config.toml
num_hidden_layers = 9
balance_loss = 0.0199
norm = "rmsnorm"
learning_rate = 0.00316
max_seq_len = 1024
train_tokens = 314000000
max_steps = 9583
Below are experts of layer 3 (counted from 0) of a mixture-of-experts language model. Rows are named router (the router's row for the expert), gate (a neuron's input weights, with its number), up (a neuron's input weights, with its number) and show model dimensions 0-223. Each number is 128 + 32 x the weight over its row's rms, rounded and kept within 0 to 255. Numbers have three digits each.
After each expert's rows: a language model's description of what the expert responds to. This comes from a sample of Wikipedia text that the model never trained on.

# expert 11
router:095101123157082095112092131119084099094133154181088157124119137170097154108172095105107122151085146138136113113098123030094158145213104169102128118083126112157160148134117158081130149092132116085148088133118089098142147089070100114112151100129098126078125092135172085158074105168164088132109180149113069091115112192150136186150175143165175191163131106173091115090133133146160093148133124131093170133121123158104195108167106162136146121146104147177139137109110081131123146180111117126116150111144049043117156136106096084106176173110162191117062108111139064165098111107111091132118163114132118126135094147164118163120155107101138139146134000157139138113188123122119147138115
gate0:149022162078109089091113078121125111090091177112072182167091118106091166123121085137108091104105122076158121117169131066109091110151112130110119145100110152162069132121079151155152125143088134141118087091108092085138166076141113108095145108112113124148169116115109098151161111133139076087130211123095081125121094195123134111149140154145161137146100092169075151130119123122140096148114166034096139138118124136139144059130106205141134153108133126167131071171117066167138152152117145154081113112148150094165151122097142089162096180170042135140159191164101159087112108102128114131123147108127164147137159081167144143123162178198055098114072122157127080109160100147147118165113
up0:121136098072102042052077107113080097096106167147133144145069142091136157151124078080201118094162160174119115118143128071113081132174124130166092150138146133154145089134113127073167125136126122088107135111089130111145161173135155105143172115098151099138131154116111123091156110099149028101168125109086182101119080107131095154185192159097109145112107128171106169178093107129127146138105121108138150117095168154099178121143137170073144027170042124060153100093132074122150124127085143147111138086173140140176137117082083125154052119120101152075142118105092126101085114153104138149159182163106108122163126136149126093079156095172080115162136095127142092132103147118105106124119
Description: Sentence-final periods. Periods closing a sentence, often after a name, number or quoted title, such as Galaxy 13. or ". before He, The, In.

# expert 5
router:073093142193087113119144125115057157097114115136118167183107098149102168117135128113129083153073094170110084096112112074063178149141073177174106090103117123160185122167107140126107133117127105121110115142075099146148143127152155125143138146169104133066136090133132054168087035111131119094097162132099136157097115166110158122154117176183124186121185167149108134135140140144144082098139129144171201151145175092114114101112072177095091106122093116177160099157106065129131133139082146094097128094089120134135097126096108142144160187185198147116078125060109086152125155086152066182103134095144132118095095175147119117111175139092096109159149061119170121127177127104122104109100
gate0:086109155119108088063119085166156120108126140176082070080100113080142134138097124112154103192149119118154141114140143099159137157132109160120109140094084147158110118144118128091143119164100166177177152133100141099228152091139119144106132093139148133108144154133077151110105150112122118140119099079125158134077104127095161165056144149116059170186071129153119163168114148141147080131098133164155113123225124095099099068177118147132111112131107108119047149162139069147085049170130138111099134152118121152171136125083173141158109176182127138111126150122094074079170147116116122155141128124169172128056097202137094036092145103157155137096099114107119145194142150160098129075131
up0:103143126125123103120108132088107110147090198138150101123128125200137088133116201120094182149148134136107075142194139102155101123057162180118132130135153146136109171096092146147179173126155155137091080160160131097102104136166077134106134187087058109186108126117137101135134114134118126106132141128097120139170129106038173147131080119192154108089126107109160121157135138158182182129168101105087128150126135084159125088113144074101127131124148108135131133183102212146168139105200144054146019100114194086080148139104099126109140129148142086090128105116126150139084131109102176125146113170111057107138141090132111141168131080131140132177174138179095134118072151158089112162075
Description: Names, dates, score dashes. Capitalized proper names and name pieces like John, Steve, Nintendo, plus month names, digits and score en-dashes in tables, such as 6–2.

# expert 44
router:048113080186113105103102112103087166111106129214115155180121128161133129100141077104105123110144062146116102048116106091079139114142128149180094119055133111105151152115127107135132108096146136170108131165077097141149162112142083139128128101147154154113136084209156138143127067199142097085104111093113080141172125112108185135166175124172133139157116181091079143186156083161105067113103149116160122099119131130174211160158081122111146151146094114177129121136100097101141132132097088121118116157147032124111135100123093094155122176137192166133072119095133111121125125151122138199110148100121075094121073145171097118095176088136106111169085128159162119156168160140106099089103
gate3:126144136187133161123087091159059136117156132156121170155083108145132154149151165045109120119141144139149128096096121160160137122213130115128094109117154190137102136147102114177148131185172142161085130186104153115159112145138101112145083100121135172126115120147122120112122135067144115142125145095123130142130132149164162174078135097130108122192094122174170168012096105193120130102128134087157119106213102156138111142116132109157031152137096121080142176129086091148122126134142150127090071141144156145149098197122117101119124111113190138190162119197161121085152132133156090091091166143105156049077122078151106195097153124091113130082134122086141130149120177187115123119071
up3:087159119157119131130137140137125122141085111217077161115086147125171152112160145088101077116063105161065084102122120155140119111176084173153075186126151141138084108151095121117139130139169126164104095155100147141103088144112137076154098088128188192141130138167121127119137098152170172199113158116114111138137158099170177138091137112153119119182095098116159154051102099166139096113143092070175108107221157148113103156133122142109069152143127086088133134112093116146125136116159104142086113132187115134140085184079131090153134130136139121126140133130206099076103101128108105133055113134050120088141072053087136115095158140057131120122133151101151125142105143187087138094048
Description: Mid-word letter fragments. Short letter pieces inside rare names, foreign words and technical terms, such as Niewiadoma, dysmorphic, comitatenses.

# expert 57
router:080105095172073096078092126110095111083165167192114181160162123140161169151205121125105147134123150127117137094115117144114168125146105119166084094103104128141135168174160159121106147098121087124095118130092057151135158095145116142070120072173126132085124096136142079122092084146116089137127115097132154166171170128137112142102160118154122137092128129098088093171116175187154084180102158138156153173113101133143232143131086145119118178164139122134159167137138072119103125196064157103092152118127061085103140112093065224145137134137130155133072145089107155148112138088145070150117172113151096070079121120100059190142129103134100105144140082128103150182166144154126104112083
gate1:077134119127153215081116116099120134126156132092125099090113127103107189108067072155131117081096108155151130144107139180102142088186121140138093063099101182113052131130183142129187136162134111113143131106073109125140111131147185109076143118111135142097117083122134130178154112122107099083128081154163128109094143138188154091084159169142131082122071122124120185161063199175108081147129108114151110136187154156123130206161124123138124123172130185136117211092119117115119113185164116091087047164126158116127151124127138128132097074127052104177132120112121118126157133122104138124049119102115145128093076166172173144108120164148079138182145126130106151128149143112137127131037
up1:062137169084155183089081129145126103143135136039179155084074118169123131111106139136119083093117117181138144141141171159102140151201085111077092111117160135148114134113126130122220136081075124098132102119143120140140113128141181090111153164072128155150133123102097143159140137110106120143100094184146178128152129125177117116065189169148102086087075069070148121127107172133104142095155076143134141108188120123110081168168143102099103149143161174085094180050090154174111134107189106095113042110116138114128155174129127141120091126108119146190093129154131115120096128104095134131104140125143120151117096158187148111126121142110128206141088131134147177189105109056138170121071
Description: Surnames and name endings. Surnames and surname pieces after given names or initials, such as Thomas, Smith, López, -ović, -sson, in lists and tables.

# expert 9
router:064076098159122093116122108150091135059116148128107178142078147134091140103132117133132125151084092158211072115120083159109165096195068154162087098069107095100172123189107150081110115098174117136106132148118099154143166173178127139087056120133183110099159057154174097185091076121163122167085123127127088119110097158113144172200119138139150134157145133099077165147163169107164072132121166117146108163154101131089122163146136150132101081159135095155106117144169057109101136176071112140113153118149111183098166140128090132110155189129105163163084086072129106140108105122159123133119150093101135073139104141121109146069165121096185089185129133153082092126131151114118089144093
gate0:063140127080116115131065146127115094080111124075079172115148088075120134134140129127098232142135134153165147169120164083102121117136106206152179129123136060135083115125074120160126105093081126050166107103172115167121134166148111163162121101153109173127191131151181110151146110147117064125081122115141036175107160109072134106146129107065105119098140134110128104138122113099121096147134158128111143115153124063102106132150108085119150068114104107095132157153116134115123097202155152107129179121100111137084169074151126136122096130166109116206126150099124139129118079166086160126089134143104084123061120094158114095094172148084143192161114098091162136088099045112169145126099
up0:114169123152134133140066125065128090121059152135107115120104112068178133105123102126096178148111057093155110186111104125155130147161116155104230142121187165110094101101119092138086113145153078117119148134092137199110204096143098094159151103124132185139164121089144096135177109137128077160113200085153098120136155137117149141140142126143144123123182110126156155192142123076150138116154129106155108154156040128092132078154101170102129089110035114163123171132154187098121126132113109136150168124072104098101161135081108146136143161116155138112146110107135096095127097168136177182131116181141144090074124135081130120109192079084127170075140140090173207101096116104164107120125
Description: Abstract nouns before of. Abstract or field-label nouns like range, risk, evidence, attention and hope in lists, and infobox labels such as Platforms:, Density, ISBN, Category.

# expert 31
router:080108136171106125149105129160085171039116151143147093137142073141110111136130093131082092099094109163122099062107120101075171084173084170157084126069198092196177169223117141122135154104123125139154083135143101125137145134159167135161103106153104124091136081134176074120111039102166149126099139117115136071118140212135152142157134097148172139107143129133105120119165142103141087141139184138174140099100113138139170152155116136148079135137144115116100111130122080144073145181100141096136118162086063107127126116120095122138153143147171177151121132110112055180061126113145097125064169130145151080131141199108087122115164146116121101187100048162138099124153165128142107127084
gate1:093096166145181079113110086136129192089142091146117110121127154088158115110132142137165123145092139136138078130147108099138149158108139129116207144108166153091130129086127091087155112128153163127073100136120162106086114136103178100190078191178123139088096155138183131156103101138077082124156119179165149135069185148157105166141107096165119127101207130113141162111109154041153109126081115110073106125094164128134115117116120134100135151127132124089160192110159156092177075139055130101225118154139113150120126092122173102110146178158183105119133133205113121164118181078104061119161149180128163130168166159113116099107133109115120151123175086096184074159126159100140168103080
up1:155127212142164112099167109129155155131115108127118165133124140138162185122136099105116092150173101179144107136122162167088139133199140165107109147107180086064145118099174132103121118092141085139080118084084167143088062090067113134155087169151115088118151103119164116167156105118086144130133145131170120094084088139136149086153145087169148144144136156099203110157105176117140130125091096183103167164121185145155193073128158064107117128112122096127070168066097125119119125149084114089142139186144073136126087128141134086128143094138104132134110136208150117157130068106143198133088143102199080087173135168128164136073152135098102168101155114178114147065096090160146073108120
Description: Place names after prepositions. City, state and place names after in, of, at or New, like York, London, Chicago, Angeles, plus village and city.

# expert 23
router:062068144157149171074143110075090115100099091210124182171101126149099111130163155130127090100100092164105114099115153051090126070155118164149102132073185078145179122124128161089101139123148122135118131168119089112146173118161097124105141106125113094073153093185198096119153093113138083126127140075171100113145177112126141170200187140148170135105124129162130146126136142177139092147165114165149160151144119172141138216141092130088177128136091102165187120110118110129186145136108116132160137132130053145100156096131109147110200160150150143168101124066122164144115129135134116186098152085141139062176083157158117144075147141127128163203133119163101165132177173149147113104125
gate1:109042129070160119108074104136102255146206140030106120105108065134167105107092121088102110122139077142172112116143118214129103139098114111135117154106133124099182118092107179129109109124115138143120141087143108142122105110105137133134216113082144123087099130153150136136137179085155135096112130177102144151147160077138128081102115137054178155075135134126120128131117105122124152086066097145168110114122127104154152155109128088144089119137144135096158090178119111141124110097167137141070152127145029147108088113107131096131163142077164134129130180188132132143127166075081111096135105138134086057131114178137125090139155126176118148122161134141039069119153145153119128133134
up1:116085074135124108118123110133132181124187182111143164097135084123180193086160133158107152132151092145209181147157114145083170134167124128168106129129158171129191083155123130104119164140130133204108107129113109148073113076122112183129173144099178119108103132142122109067188079101130114145135107079191073141163119111141107092123197120107127112096129114045135105179126150075112106102122113154108140082157128110100160145079148116070074108185152084123147095104162100134097149112135164174093150114162096154091073163122108150063142140123117157139130121123153175111117047123148073072181133128165139141098140120157097089178099187153192110111150110089147156131135168175140087125129
Description: Lowercase word-initial pieces. Opening fragments of split lowercase words, such as con, sp, un, dis, pre in conifers, congregations, meticulous.

# expert 16
router:062108146152118143104148105103114130118137099187093167131117142132072177117191108088109098125104107104131117126083115083115175073113100136163102146076176088152155106174152159085114116059132121127141113160119038148157152107146128152084109123146089097093184087136178078169088100106131146139135195111137109114129189150132164154185157144116129160132159137151086159147080145178128068175163146106143150129167139137116193151128146183120101112122165106140127149121091055173132125193136124093162174140172073125125086093142086092170147168111184161155086094044114144145126133106159093178091141126160124127142108173167172142098151162157126111159128068130132109089191128124162071081120
gate1:111127152125110171130175119122115116132098101190186083089112114114148124089154101146155156136110178130157147131094137173224157107137119111115129149109180139074111097149166095095181172159181147151110170108093086150148132071185094157134140070135152065142068137173099130154113140122106102123112054135100087124059132113164134134041117090129124122148091093103132141148118108169131080103119141123155121139204169103094132117055158152168096209132172155097164126120145111144185094146120145141118148148149134163109129137190072130121153125142134077171045144039142162137178170137114110084041149166106118101140134128162105103122132139140125109136120175111141087068140107122107115112097
up1:116100147096188151130066121103156090099091099083088142145180096100093119148087163130167086133128122146111102113114162122082090159153149158120096130113087129121136145132103124107121099099080137120110066193154231154104229170172138118126139137091143133105148141181156108090168115157111114116082124109154098182126123129115170132184124102079204143084139094174163155141136134138158098134091128172072109087106124162204098132192124144136148140144087133115127106163104105052089102084139107064099159102082096130050173149073184133117143120116142151124148091206108106110129170114113147090120086125095121187173103104118112177120143073085109176107098127141127123147089150139161131144119
Description: Title-starting capitals. First word or word piece of proper names and titles, often in lists and tables: The, New, Los, All, Get(afe).

# expert 22
router:071119147167138130104106075129074120083117123172065151180121144140072153142183147103156154144151087151184122084119156082136217097163096170179107205071189108140154107149150127130131100133125124154182142147089126148144076149124136137070084158165117108077124110140183066160062083146120125150095152134168123153157170147134159146181190173111131181130198133131094141159096174153104076138158180141126142133121081124118162184131093129134131129122112131189095122126143071161112125139116118095137119115158084098118126103097119131107140173153146195173083060098093121142078128101157154170150149096144164076106116134130151123086200132128151108160109064136148131163144132132142099080099
gate1:107128155133165095164083071164144111107121203098096167141113119090122136144163146106170127072112151170122112170184129164155116144148137113111138121114157113121103109146108120119119096115179139078164183077108136092119117195115095137157156187149134122112166123074136127130131073160131131083156151111116128101085121175090162107122168093119142077126161096153161119072115142110208101113214107150152140130116096069148121104136161123117143128110116117102150167150132217167086187174128071125185154127116118087147144065102131121121108140120088129109171108140092114139161184190153165146194171191108151090141097164113174159111153112045103161198084112165129079101206110130154148130151
up1:204164142054174158155142165125039115144120052126145144127117139125100167136107109155069132154102133103132165092078099160101079069108149141142122126154057171124136149118141127151086108166101106172116121169125084136151160102081113143121177144111116117141164144143119108149117213101114092175131109152125102160121126113118113118070122068150169142142103147135118161124130115196071154134071156094171096095148095175126104152118129141105182158070118146148105123083113093117145122103154196115083100128137135134061108169114092142167081163147163107125103176074133142082158120047141076140114090133087188178085195116100098110123113156152108086105167117128173158103127178180086125155127
Description: Nationality and political terms. Nationality, party and office words like British, American, Republican, President, plus suffixes like -ist and -ian.